Below are experts of layer 9 (counted from 0) of a mixture-of-experts language model. Rows are named router (the router's row for the expert), gate (a neuron's input weights, with its number), up (a neuron's input weights, with its number), down (a neuron's output weights, with its number) and show model dimensions 512-639. Each number is 128 + 24 x the weight over its row's rms, rounded and kept within 0 to 255. Numbers have three digits each.
After each expert's rows: "comes after" lists some tokens at least twice as common just before its tokens as in all text; "comes before" lists some tokens at least twice as common just after its tokens as in all text. This comes from a sample of Wikipedia text that the model never trained on. Tokens count by the router's weight.

# expert 42
router:123134116141126107118132125154133142118158108128160145144140183115134089157127157090101114136119111109147123072153120150149106132107115155155132123110154100098160165110134122159105110144106095161138131151159107081144150115130168089118074088109189121152108132114091115101138161118134119139172101145135157113179106121123153170114104137145156119148122161070122092129142117101110148134119
gate0:119118148123163132114131126120131151084147131121108131108161127157139102129135129181134123155127049142116158116107141095125156101128134142080143091123101114150136141141140186109144114145082163141129074126163121111145123122113131141150088074128109102129079118157092127078116146145148148125123107161155147119162148125116079111120130142125170164149112133183152109154174121135157135126144
up0:158155153103129111137139098128085108123119115102117108150157089052123107157175111115132138078121131107102132100097179104126134137121116155121136144144085107130136092145138142126191133126104147126118118114110105168105099144106073124161101094066118128093106127106122113130148147104154106137152122145165160123155129142102158118111122169157133124121119134150106138104119133139132106145155
down0:138157142122116121126123062129155165120101125142064144127130166131157165127148142113114098111118127066126155153149115155161131128115131128099128091155109129139138114132146164109135117113137161117118102130137120136135113163169151110062144133117130105158086159150111126109155109149119127173092119174147177128110138142128166148134111129144157128133113111124145180130198108166123168145115
gate1:145124145110100135124115123081127134111078149101111132091108124092136128132145131134125057100171110161107171121118085125172171125125142084136132127136120119144107133118122100124121124089153155107074072132109094144119128138119146101051126097130093144122136112117138097184123125125166110127129137109158094110138110128095137131114067153126098143120061125149167115121123127180133139095129
up1:117124097162131120102110142122132178133115177143144127135098151145097141130130102108085107120134113131136124119122134095162119169168131138152153174172134140119142113141091100141166119133131120132128117106127066145111124106090124147133078130130096153136116154148114185152140136153100120091124100178138135139116115136147099120164113162157120162140129125154125116109133126122090107154134
down1:140141111083122075131125153142139133106138124122168103117122155140144077124115163165122160101179103085130127124142131141129101163112128130131123124123111144125152127151115141129116100167155148155123124151157116088123138135138106127158140162102150130155119091144117161132155100104146113125148097110135124120079166124172144121173092123151182114178117141152123100151157134130117156135112
comes after: "201", "–", "200", " ", "202", "199"
comes before: " |", " ", "–", ",", ".", ")"

# expert 15
router:115136113089147170131103154136100111108134111116131122091154117129107127100127145095125094126148105142139139120155143124122114132106102177108144102113115126087160152131156109125148109044123110137077138128085095130151168130111131124100142080095194156151143090114154098128153105131143111117137120138141160119147132118168136171156103107058128115148173124145154109074148158104117139141108
gate0:138157137106133110150114146100106132116138136081176111134153080165162123143121141117101108106159130114141164124153143137108107122109121151134131145146102132119141108101108110119132132088162121141154128144114098139122160154142133088164175152137163109099110110138137124071126122152082151143154156106113130094122100104122109128076142130147108121081093114158142140168176094103078098161133
up0:152142149115126142149137122111126125130162141110165159153147120127170127152142122140110150143117109111098142121140138136123125168130116149128170156113121090165137084105129096129086115120128152159149139107098115182109146133095160115146159163081150160114140120138159142149147163151139115146155097171083113092105149118156098116130160128127115112125127064168079156134133088116136170128126
down0:095130173125154123080143136141138114081127127116126139131146121132154121133133149152108120107126119124145141105137148116143104116155140110130166132161178125090129119125162128123119091171104092100134127169152146113117131092149141130148123107091175112166144127151135112108085158197110079145139131163101105121180123142112129121121122125107083121146083131101174096111200112137117145125148
gate1:163118116115130093120162093127119126114129148121103142135150111098167079125160137108121136115148205172162144095134172103122166099162105114135125152112152111108121168114096144156120178112141117105166144121119114124097132143142138098133111153104166091132175144156161146125142155126108118171130113154174147117123130130132162121166129142160136197123109134151147136170107089105108111096109
up1:126111113121119169130134143142152149122120104165105099090176155064149121112140112134197117099125123065095165173102104100129130121139163126111147029146139072154093140129169141166106143135149115126134158115130130094121163094102119129123113125130150157149108119190128152136127164118109164126124135126139153173151113124143151178109149133101111137090170130180134121140167139107159196083120
down1:113097111113101136093119084115151147101137111122119122131117125151153125158186079079125169129136130145103129136129107132088107101134149073138100119118111084113121177135138099110142107138139087150101138097134121128099145104095133138086126131128160137154137082136152117114154122140117102110081189151108110150136120111192118127101112113156118108150092107134093091113115167124136117116099
comes after: " |", ";", "|", " Green", "3", "4"
comes before: " |", " ", " |\n", "1", "0", "2"

# expert 54
router:125116126148137143166159151138134140157134103110146104092155143119059137117130122151112132143159096152077149138114130137126102127115107134124111123135129140116101123092106110065142107101154125095072168165105125084139181164107083144096129137101182151128112129156144116122146127130135114080147142122141159101131107064164156106133134146113142127142164140123148128063104154136144152156117
gate0:163133185115158077116116139140123145143115177088126123108148098170120137132160116135107138111151137119096096112134151125154122127174155138123100114126082101158131123131091146113092175135159135115126141080120148140151116167147078205159136131153098100159117149159135128138113113142113104149110163163180142119173116120129131108158144198114176161122120095117138111126141115147097106148100
up0:122172124137134113131169105124146116147110147134151095150137149131149118131113128113110118125144186119152127127123112134074110084141151149128102123133144130158158089132140152120119131156198081123133121089136106112140151141121141168156118133193098113107152168104089143143100150137148131144101106140136115131085095103146138136145160129127107133161169092096181131135146153167080128132151
down0:069131083170117096117137133112125128145131143122135134123162152138091103151104120111164149149177121111152148121120095087095159101107159120116099164113136111125142125115135115137103146162113104163099141082138125142111105128132148144098127138134117158126167094151106103115120113103138160142148128119137149096128163112119086167122108152115143131156153126103138125123105106090146170131136
gate1:117158109087108115143093104148088121105158162124140096147102109147132118099175156088148106086139140117112127167137139162126132095116169137181127117153133126109096127162113143139139136135119126121139123158184138113096085143174115131159101168099148125132109158122110146147123109151127124153173131127119132131163117136157117138126104173106115124122100134149075114111104108145113138156130
up1:106133185115115148110121119157162120098144124119109124179140158129121171148159160143107141111117085140119115120133144074112102154112118110158122134136129153113123145115107131136125130132131110159109100115142088105121112155101136167131089098106120133110113146111105120130094110110137110108149095145148125106093112135121165118130127118149070097128136092143135163097118101130137123158162
down1:099081130159121137115106105142127150102132118109092107118137139184118128136156120163124131120132131105117110108132085111139137106137130150113104165161051107130160133117129141143115132130087102076137144106120142171122114101145126101137102154144131158143126133157093166121146126168114134112110129141188131158137149141145137146170135125126124159159160112158157111161115056140143119146104
comes after: " ", " |", " (", "0", "1", ";"
comes before: " ", " |", " |\n", ";", "–", "%"

# expert 12
router:105088097100098098128121107100117116123122186176101109162140152090107123130082083136132102102126139109124087150130139142111126130142120111131146142146096093142137135136171150190118131146149135153132133171096150143128122129127097096114168159120130088102130146169138127097125141152153140120144128160112125133127105136112105142167147121113118156126146129115159088123133132148131093129133
gate0:123175124106094153143145125131117114137091136106118135131099124146145140113097109134118162127133126122081120139127119134146162187127114170130110171137159131092123109153078138155153137153124114108170119129088162135104119139158071084154092143084146102139137129132135109143107130172131169150156137090149092119139078177149121121138137116154112102134148068171134098187116111110143123118152
up0:134112122109114155130118146094138112120122097110098133130106113142154157117109133164129146142138138118052127153110133137166171174111123150137150155136159140088135120125087107136148103133101120150142091088109158140107111164107056093129081152076133099144147145125138105126118116128163122150151122131134095137149120165125129105106138092173122088132162136179131095163125146110134077150147
down0:141103143149165111166132129116148131115132175098131134112129101124135133132124145133132150144127146069126145151154157135126119159167097140116140140119129131115102144131180088118088124132150126140096154160112107118117136139147075144138110130107115166097091103175151140137163138126105125122094165085139134125137108119112097150138142120125139072090145100168109160148110110141119099141144
gate1:085158110109137112115141157148129124165131163094127122174165129110146129095126120151157115163098135151134111134072170095133105082126156111117126140115144119152123151137187100161147093113126156108117141131111108098094114153107147122111118125173116120108156111141138080161115125174115146144129142090153117119085080115071143146148134176109099140140128123184181078167120143119122131133118
up1:093142094105146122135130149136111125136130172128116125167197126107106119094140131157139120115109122103124123133091171132146149107147149122121131149129140083134150157118141106159141117116151143081114130129142125095079127155117142127131123123185125124107173111170134086147134111149099156178133121078144105115094113132060141120119156178110102122127148110172160068153147102118112117099133
down1:153106136153160106153127134103116112114085134094160130130156141100119126117135127128111110142121137138130111106110150139148126116128134110137091128143101102119137095094127104068112052120136155097173134097096083121136147114134133142166143130099155102107135123156145123128120122141081197131107142100099170158103081118113132102157106146150107123098100120139144081185148099111154132110153
comes after: " ", " (", "–", " $", " was", "°"
comes before: " |", ".", "–", ",", ";", "%"

# expert 14
router:118130128102129117171149148087153142140133109135102142116122157097106143123102127111109121083115108137172142126104131143131121125113179101159101145102100145101130089140113143122147153102118135117097134119166075093132086106159115132115147106124136114131128096100123111135138196149165171124122141134131132085159115181116117180100136166144173098165107111070108122106135106128140110122130
gate0:176081116113141092128185133117120158122173155128147105064130074132135115114116103130135117088119152152152108142112165146165128129136144098139126151135094125136106137145133130189114098080103164120134139149151092147151124129139178134131119129141131121125121148126107131117154114168125139097130192142151135160168134114121126145102113131144204160140090157116153151140075128138126155142113
up0:075139154144117132163136130122103109177133157113160144153080156123095126126143149184125147126115128094141134124140091066167145141135077115096132083166109121136144098131109120083159161149161121181096144137099156105118107132122069116128105130113097128106140128119149106100104156088112091143130110138103120102126131105129120120105153145103091107130121072118131129125179140103111138157154
down0:132141151128115128124117140115086093127137157167181113119141105100180137118142084135114098110157107141113130138092110139144148131151119164124121130134105141139083104125104117108152138169112150123140115132103190145112118171171117145118119119122105130107127128077110116088145145139135127111104158101141144128188131132145139151132101134154122167158148166102086105147082145129151177161088
gate1:133131129085144139101120166129123130110152142139103165099164121121130133149070112104101100125110111141147108129136159127130097113140131110146063167138143127121107151132131123123108133097079153083109106177121126134134155117144101109141102097167115161131125088132173106143117113145118134092144182137106126137123123133098095101098144121160115132156113140129172123114151129152132127128167
up1:139110150114099131110121140152132105167157107148121160049158128100117176086100099146129133084113151176144161149126132161126157121201138138121105146118166160127137126149097124118101130133115141099124137142106096164129154163162122130152145128155156107127145118103150105125126119132103132117117147153122127149102099140181169110160138109116084096120112146145087122116099124128130120097162
down1:150115147152124155122129109115114121089139138082090158126133107120126156168172145152098146132144144134129164117128122107091126156121170144159094108143087131123145127166152090110136142121116134071117170123121122081175142142141146157099110103146085109112097131148127141118122120148111139116125126138135163110171103070160096103135191137105121156175150103099087190087150171164128144112167
comes after: " |\n", "\n", ")\n", "0", "1", ".\n"
comes before: " ", "-", " Total", " \"", " Preceded", " •"

# expert 59
router:125143102159145166079148114103132099133145096090136143111152134120130139137133133094161117134118126118124130141113160153169106163124148111167139145114164083113128120089119108133136109113140156089100138151125141076141113140117094123127109126106068152108132130120142147168130158131112127107145086142150102149114134125125107118114114178137149098103119122098101132140108133133102101136119
gate0:131169162141089147136165151187117179117142119113118142176134112136137117104116148114111082143093062090135130138126162139112094171097079134119159136134147143122115121133113124124101148116125100126137109116115093130160125118121130126157116126136090121164155092132156096131112151130081160116118126133129099104083144130115082140142133150129117131115144149143129111107157126128114178150119
up0:102118148171130093097111115112132134112136131150075124111114131112168162109153131101108151134121138126130119116096068122136136100092107140121151101145157142132110143163130145139124147141157139127149153147095138080136128149153157101109127135124096093137151113087113137133142150115145154128122122157119143112115112094144100123133098084121123112168088130107118153171150164126130129180122
down0:096136129110156150111131128182116135148100144135155136167102133126145074097201106103101159102091128096130124115169090112128122134146133131165126056158132133141130110102137148109125107162169125110170112111106149121091114111115154123113126127151122170096104114132133119088159133147087126123181111128159157123117142105147127135130073120110130115129113086176137120128145111148150150143111
gate1:099136158135131138061114165148118141134131150116129089134143119129099186135147120126152117157125132147094125123076117164121116137085172156135102117163150098111143031118123162110108119136142113120140124121115123122103112157162118133134146154170139114119159118122156135168156143083121153122088115150177104152143157148138130121125136132111126156161142096105085143172129164099125121123113
up1:106112088157159094153142092161104096146113163158124142136133131155122100149132179112119157110160125087137153100150116062134100137142134137116156153121155125138126136188154127147139111129154135161159143141158111118129165090099141151187129098129158120130146188122120127073111105148111103112129136084103131103112105148129101135155130119149113077114118147145141123174105104164133166114154
down1:131063114124142136126141142139116150113094178137100110070108147086133126113144134123158122095113060121084135157114141149119125125106119124120138142084125119115158131088101196149138124098118164100108142166162120078111123103109147147123145139133154108089109094134082110084100129127129130138180110170091138148128145120154066103148097157144120170098097105151129134133125116173162108125130
comes after: " ", " (", " K", "–", " on", "5"
comes before: "6", "5", "4", "9", "8", "7"

# expert 48
router:086128105139098162134120146116153129136139144155123145133138132126121117140108135086135171088141133112109170125136143097157104160133091167144130106097117121133142123122141106127108158081104162146136171125106118121140182106135156102133112161102098116128145134127164104071139135133123107109125119113161113124147118126149122126083104132078142078120156126102133119069135138138164141122122
gate0:129105156129121114146104120138127146175130125132127119123162155119161139135070162137126147124104145145103105109136124141098115156130127106133157166122118140103161121106088151140079129083130104165161133084160085076147135116142119162174141100124118115081119153150132113126137116131132128157102085156175133158187142149147129147121135103111167138103126119131114138140112069153104124101127
up0:143135136085110136115112142100120141133141070088160130104082112150150130162094170132157138120159141143149132101099139148100137102100108112091130103118107125167105134106099111133144124108124072095149143112149156134134193136125176102107138134097138113150109093096094123123111097087118077097096138096130132169156134136108121140131125140097103105178105165147145136099106101106104163137165
down0:108099145107105138134103090104097129173106103120106125115117164122153165123179127112117128137196132143148127100118126091147148176134112113143123100123116109155127140196164135123101132149133129089146129105068126167125118151078096144144181105116104152144130132125064109121146141104104121119105149081158132118127139135151130143112147145136146105154123136155144097169143162100151103105134
gate1:141136171174095148108147140134111093140152120115096144128120136098117103128129109131117134141125142138099184109132168140097102091162152110111142122131120129140142113125144136129142094141130055152126153089142116101112162115141102120122086097153088138152130088114149140114104160117153147068126181095096083119125127118177096139101126121173127149089110136113143069136143140156156081127169
up1:082095148152138119073138096155131145125108158098113121161142113113095142157119129121139114115127108130128107151137164125135137129168138118123130140132118147087110127122131124133156118122148134162177138152125099094074134141135094133111103137170107128130116110135146123128136132161156131099086151106079096150092160131134144170121128139131098139080123092152120089115091133117114134100181
down1:092147137144143117153101134105123151150123146143106102102104130104139106116127139136144141149115124124123114144163133149158160101120135129131116107166139085142154157114095136119113116126147122187144155130081106143179145103112119173106112146111067156164117113168138111112137069097151111132142123111150118071161165132097164107113120173085144099102087122114140119115134125092115111125108
comes after: " |", "|", ";", ":", " in", " January"
comes before: "201", "1", "200", "202", "0", "2"

# expert 50
router:128110138122150103100150177155142125156122118142087138130134106137141138116122102133145099084154116093089158179153152161132149111130164108124144121083151128120145136108103128141145146064117171132141111103127150147145140170145102160130085093109143130139090142168142130173116148152151151124113118161175148146150156144126146128108115104121125163150148113142105112131138175122086159119111
gate0:146116157148142107088155133150158110174133140120081138142143130149114135129110107138170109095157160175145137130133128113112164075181123140113131150150158106129119104095094106114117122087111137150138143094134123123151112106122126116126131124111135126124129171092138174165151113137143145147105127133112142102119188174106142106122129064109153082120134097109158149099138139150127116158121
up0:122134150157156116133168162161165132156118147117114119159134144125117142099149095085147183055144176165113141127140152093147147106157173134184097113148118134159110090113112114115095159122125131124146149171080152152121117102121099137152114131139124142114108133105138138148131107098157125130134116150132163106137129180112132132163160076123135150123124094099115173137201140142092149122148
down0:135137173145108156141131154130125112120141146142062139098110129100122123177151121119145091134199133098120118171135158119088129126120140139130147178141070144117119138149137127101108138122124133124148108079178126151165113086147112143168137104174186099129070143133134145143137120175148093126154129136103119112143128108141144133122117118121153087185110125172141125138103167127131113129153
gate1:125131114100158150128100127127171144176114148103110136141127136188157149110119147083180187131112117132116126117168117106123153105097141153110125089125158074130106131125111137127126128141139108118131122126109160111142141132140151167126103144161101110167133110083164181127118113135155120112118119138146119140132096127107141137174144101125147075158113142151128158117117156135117107105129
up1:103156136164152120173105105137119123120101147098167127113099108116155174122104146101132119124122127144139159119107171138124138118111119118145138118089114134139139154105161112118118131113134100147137151145152123122079132139100095134122147127146137126149144159145136096133144146155112109131163134155177121090145162130114140107153128148120107122138104123097139142108152109145188099133156
down1:099085164090101143136169124119131095123146181118099112141171112165108166160119168100125142134118132112154115099114120114157140127114117167148131187150161157140121125140147127132152109143135138154126124163121120088093151111116157124174129142109115124135120094186132116100119113116134093155105175119153169148104143150150117103117133087171154157132159117166143077128126135137160135171151
comes after: " the", " a", " his", " The", "'s", " this"
comes before: " of", ",", ".", " in", ".\n\n", " to"

# expert 18
router:151133137089130104121133094121098103173118107128108129116119129137145085120118136147110128142132156190104138145137138106132114125107095115152136119142139118077126135126136172107150178156128129158120123091155142133144141120172100155176139139115136157139123134206097116166123184169129104139117108130115153153130145103098088126124174133106159123119135114158162139164120121106147115114113
gate0:099112181131139143147088173152146120122109125098170152177124148102138124096135132146131126116133127103124125069125155102142089145078108134149098116115190094107106143091128177147176156166165140130106138140121129138095155118155121152132132127171188112098148114157119128108141138098122133181155104135144126151120121116133155167110150104135148091120133174138162146173084138110131127115105
up0:139116096097092158108081118121129140138135144115158080087154116137130104113081162107147123133141148136114135185148124151104133145147116135129155122091099090127149132131107122135110136118111110118167103114078107115131132168079171094137143161124127130136118111090146137182135182137145120101135109117125115141103123128095146188149141117160196117108102112100148110147123088134117090158097
down0:158116121102099120157115081137125133150130111141132153108161113084123161126163153122069120149145107156175110139116143118114137161169129136148108153108104142094123127153135133139109099117158116148150130143152115101121142166180121123158103120122131097111165093104103098137111109118092148121127109115140124120148126125110134133121114089091129118165143103111123086132092120075158155129151
gate1:113119127065140171151137121161065156164131149131132126096141126101122107113154121155147131156150106141128113152111079132161113134074125134120124142126124098131092144160148140111191126111118090132152124097124135115113156151144116147174103149157145123125132131147151184149149129196050134092133127114109151133140107096127118097100138124157173116114133180136097102108107144122112112138142
up1:137150120128115121118097139174109152143117155197112135126156075121146092128133149123118153142139082119138138100148112119217154118126136113118144141134086156100093106157138120147201124144151146115136109157156156147154113126132132116125135152131166148105149103124121128134119166171121123143154124121105126121098091120121122128125131153149145101166122124148145107114130153149119115146107
down1:105103121094157147164105067155109138111111148126106119087108156155127149105129121147133139128117127130137144129110091135069104185127096139128102120085125089103117110098174134156114124149129146103135119142131094106158141156126130122119108134120138099120096179135160126116151131170127120127120198125123173135122153126107129199126122120156099116116134111088094123127149125187169075147103
comes after: "-", ":", " (", "\n\n", " •", " is"
comes before: ":", "\n", "\n\n", " /", "=", ")\n"

# expert 53
router:104150118152121097157133124133119159134132136109143106103173099098097149161103107119130172076109102121098130133129132106122105153147112143135114125143156101153100129090152113108113117110104150111097154153152113105127160134099112132167121093124181106125151115111119135172158130110096130143150073109103098147101086099149114120137109127124138104100162126150147115063116143079154143127137
gate0:087115185162182128113137158087152136157111128126153105115144090085123141141129133111108129148098171147151071117131146168135133150126120153169140096129105149123109101124114114104105082108143114118132091112162145181113129103146163122107101118154173152106143100133152100150119133118107119130128122108162087162164123156158152109125160123134158129117105113116104156138141132170134115082157
up0:117146137094130182133105158130108138146145125081103142133143136153120082101154169098159102108182052115144129157119105131108126109127133133127064103164131133156139144145124151179161167163114135152148157106147123089122149120151125128133107143129095152139113108112116153134132095152114121119151143112091180089168131141074120147153104125069143165112106136103156140162104100121096099165117
down0:135107155118151159144115138147162141101100136134138139155127126097121078123146151113130119116097108116123133118101115132155111129125142128128106138130122113133115110138098087114138120120133101122107096148112208139102154136138150135087130146116151158103112103115123102112100128162120129173111151127108090055109109101110146113097117153086123104110083129121173108114166096153114110130129
gate1:126111151142115119116143123149128184140075166166129145129145123122143108095110131123141133109126130141152111146132088117173097098138121127108102131126123128120116101127107100151130162079143120140141150126146116134142095127165123126140124136129118102106144125110158111157122118155121127172120136110116127133106095115150093090134167151118117156081096081147128137099149155131112125122152
up1:165148155123117146087153131130146177157117167141158128134141135119122124119134199113149106101136127125133102161110086148102113147170125087105104127152122123131091147128150115112104157107141152158109129115146107099151102167126160140136163148158145081148125139146150133147110096153095149182156159137100114156141127141116064130123148151106129143092150087151112166132155145133139130157132
down1:125128151137151153141114137111109146145120170154143105181175083107076147146193099118106159118178101108134140113116110156150117163148099148137142121118116145105152125087145097178110120122111086098139110096149105112156101137118120162101112104154139139127129132134131113152142062135076134185130140100122107144122173092118150147135118122131132114165135134114154106144093144152118115136146
comes after: " |\n", ")", "0", "1", "2", "3"
comes before: " ", "-", "|", " —", " \"", " +"

# expert 16
router:098113130163133100109129143112102087112089114127146136162164112173133157092097136148141144128167071116136105129140148118137128108150132129093111137107090106143165153116140163157105142136134146147122148170108150082119102118141144151095170112131155145137125119149121082133152138165136115099133110119151133169126099104108159139144115122088133135077134115097156090106156181109119110152140
gate0:173136116083169090160139122158127132141138128122113133122129118151174143125154086138100147157119130137141100116107160171114103103152164096140132143183102170113141139134091149144163089160163110131116118144151170103149117099159184148152129142130148155124166118112119122160097109101096097189165151126148152150077100143114100117130116117135129123144111128124140123114130120139099123131101
up0:127090088164104131156120113144109114160127159110109125098158126123172116131125132113111084109126129143115115131146088134142095149129132152126174148150157119107159105175156152131092135155157100127167107120113145106127094099145117128160170081122086087094144124116157142133135100120120148085112105123129171123139127124133107130164124130133094116127149162136113140134125112136124101167144
down0:113186146116169090134151149143125124155087082147155144091168142132134107124146139131129097138151139102105147167145165169114144135126098143113148133136133148102124126116096158189137141128123127137136120089139142145170095121139107148120131153149114119184092122128138095113097130140152106168137088126142134139166141136152103063112089141125111139149116127104113136148132154152132119156171
gate1:082146131166114168114116114100187119166147173157102135120146103203147143116108066119133125154159106125152127127095117132124119148153119122125097112097104108120158126144121152155163172129134128135117138127149170089110145140120138160109103144129089107140107120117142090090147196088126090126114119099146127147117089088165128112112143125130082107120131103102118106116138138149131160120113
up1:104105114095112173143104092151135126134106147131149112122112126118130134104138119171143136109125125123099092137137112123141125122092130131131137105127141107093155124106129101123139163102154105122106162133143167175108149125134123161142124143113153133124150113092077157108136133126130129138104086131145096133131145127164108134145118098111107117168137064112108100130110144092140131119093
down1:144128101139142146112136126131135133142107133123154121151131136123116122142133097122142132080134158135159139135115146126139117140129161117151166137146136144120107128044121103142130144173173139135132158123115144129136127125160141123174108154140136133145138115119129094129096117105114133102098130130145169136158074113167124114088139141165154105131099184139142130121135160113122162076160
comes after: " ", " |", "1", "2", "–", "3"
comes before: "|", " |\n", " |", ";", "1", "2"